{"d_model": 768, "n_experts": 20, "experts_per_token": 2, "d_expert": 224, "activation": "geglu", "router_score": "softmax", "normalize_top_k": false, "init_std_router": 0.00719, "norm": "rmsnorm"}
Below are experts of layer 2 (counted from 0) of a mixture-of-experts language model. Rows are named router (the router's row for the expert), gate (a neuron's input weights, with its number), up (a neuron's input weights, with its number), down (a neuron's output weights, with its number) and show model dimensions 0-63. Each number is 500 + 50 x the weight over its row's rms, rounded and kept within 0 to 999. Numbers have three digits each.
After each expert's rows: a language model's description of what the expert responds to; "comes after" lists some tokens at least twice as common just before its tokens as in all text. This comes from a sample of Wikipedia text that the model never trained on. Tokens count by the router's weight.

# expert 14
router:517532549515466544582489539473544538447599471549542575494477516493437576543415522483448550554566516433426483546527506565507563479494451475503425426631512483503503468511520457511570442543444515
gate0:523498528550518498433511395495558573482509481344560548475487514525493478539441586531464512540468443556498516505492508564502477522578500532492540490527493468450517570487517454503392530503440466
up0:513518533535487519451490413472552568534555520462549560458468487463561442516431584499508505541447490501498505537473542601518561520567510486483432457519492506466522522573567455421432482586482451
down0:573527536482435471493581402551554563446466409416451411424431487617488450437560491525469476573510561536519450585352572462539529455510523586491478487420540430518598492503501534510517546488447495
It responds to: Line-initial dashes and pipes starting list items or table rows, plus colons, opening quotes and by before names.
comes after: "\n", " ", "\"", " by", "ed", "    "

# expert 9
router:481435587496451495528489497573496527508373455514609481429499488480487433482530457469522552489392440500447420583459581483552548442503580528501625445603520519433453516525518463528444499514494432
gate0:483465460581495413532545409437506481563448525470504537472510465467491472452540538493537564506565421574503580410612483580456526446589485494494529412553510536516531539558437507484376468492548441
up0:532555489410520518541445522523517473538649490466507518581526525539529469566462450453476422446475588496470566578416539501518503512428478562509424577497468536443462513510517444398478572367453499
down0:508461526496540541534396473628533515480543525526442492516437504479526533493547488515471484518522529525512486488505451550464429529505564556481476621470489510376422496562482486593535446492576517
It responds to: Nouns, ordinals and nationality adjectives right after the or his, such as the war, twentieth century, American, third season.
comes after: " the", " The", " his", " a", "The", " their"

# expert 12
router:428489526535549492450482398520489470437522436395457550502470454458418504513434516479590405570515386556462486547479522469524415423597476544477536477462509542493404482473480575433580385474449467
gate0:458550494470458532560523546495434534429560477593590579443458509516486563467465486517576485495518508386468493548504589566463496483458511550500518568451477519553438485470460449462564504448461489
up0:557604537460564562416539454513482509543525537560583592398499426470422575431512533504595527536531494407403461442495547576512563426471486477508464503473454570537460437566404461482547513525427487
down0:471565468485521491401476493541630531537517548466548483367539506491500416567446574483538429520490495483515482500497465493518539487471556445495541596427496504556575538535646423564479480607463522
It responds to: Words joining items or clauses, such as and, or, but, the slash in and/or, and ampersands.
comes after: ",", " and", " &", "/", " well", " or"

# expert 8
router:492470485473512529577577576562549500482458599483450476372457558437506541486581509501435540589500436453490550571464616481442515489525426528519473495583452515548568553430550528486542510434510591
gate0:434517514507548455498578503490499468585431525485502506486535446443411578448560576491527545494495458521456506514485612454502513486531461470562496475513441436512466580524457534436484488462431502
up0:523579468457472478437507453537540494429527511462510485518480439429386532457567579503433465482537493483414468508449512480432549475452470517489526437518406504488442473450525548418425462479386512
down0:584466555496541414550417524492567395449381479517562474511590475470585542447571503383469482502495412523595477536503448558531482456544499555462488481408526488548487517497489529508456493508511501
It responds to: Line breaks, sentence-final periods and the == marks closing section headings like Career, Summary, Early life.
comes after: "\n", "==", ".", "===", " ==", ")"

# expert 18
router:503450495534503497518494581598473546542480450444549475478404550541510577499506476553496512576394529554552553410487554529533448483495515592452473527528584576496532435531511492476478461440569467
gate0:517491502485507465454484572473436493479466475534492548523496504478407572541502564496481504400495482390502564462413489446445450557378496505538547465542561519515547564452525486472449391421432511
up0:487494573407489428523517514483403464576462483529553649462497567533511506453568471501515501438510481436560556529471420532501538471521581444505484496503485402498535497449549519473516474494526363
down0:561535416500476472462555556476582418560482475435495572497491449565512464538444569557525483544499516499484518561489474497459569507537506456513465511478480560549557568515458477479530554567457429
It responds to: Nouns and quantifiers after the or a, such as one, all, most, population, plus plural s endings.
comes after: " the", "'", " The", " a", "The", " its"

# expert 10
router:444495513529448487539510373544445524493447454443442442459543485495517594511504482468540441514456513489432505498507561460491474517549510578561594521502428521474601614442427534510527515493485543
gate0:468477501474480424505460419495480530503510410497492500410457479534545540500389508497458525434558433524483448534503472533447476362582480480535473545529491444574536496478504472445419493413504527
up0:476484410469442500471504433593544491470538484590482455532469576444577480560557554500488447430506475518501465470488482523467510504578500604531388498551502516538511531518535538468502470431507523
down0:496475509472476691480366504442479466502479529467431442481452475467557482553569517614447438439551518564495425487433517495459532456495512488466464509552489490498550503537456478496484485549541584
It responds to: Pipes and empty cells in election and award tables (Votes, ±%, Nominated), plus pieces of Indian or Japanese names and titles.
comes after: " |", ";", "a", "ka", "i", " —"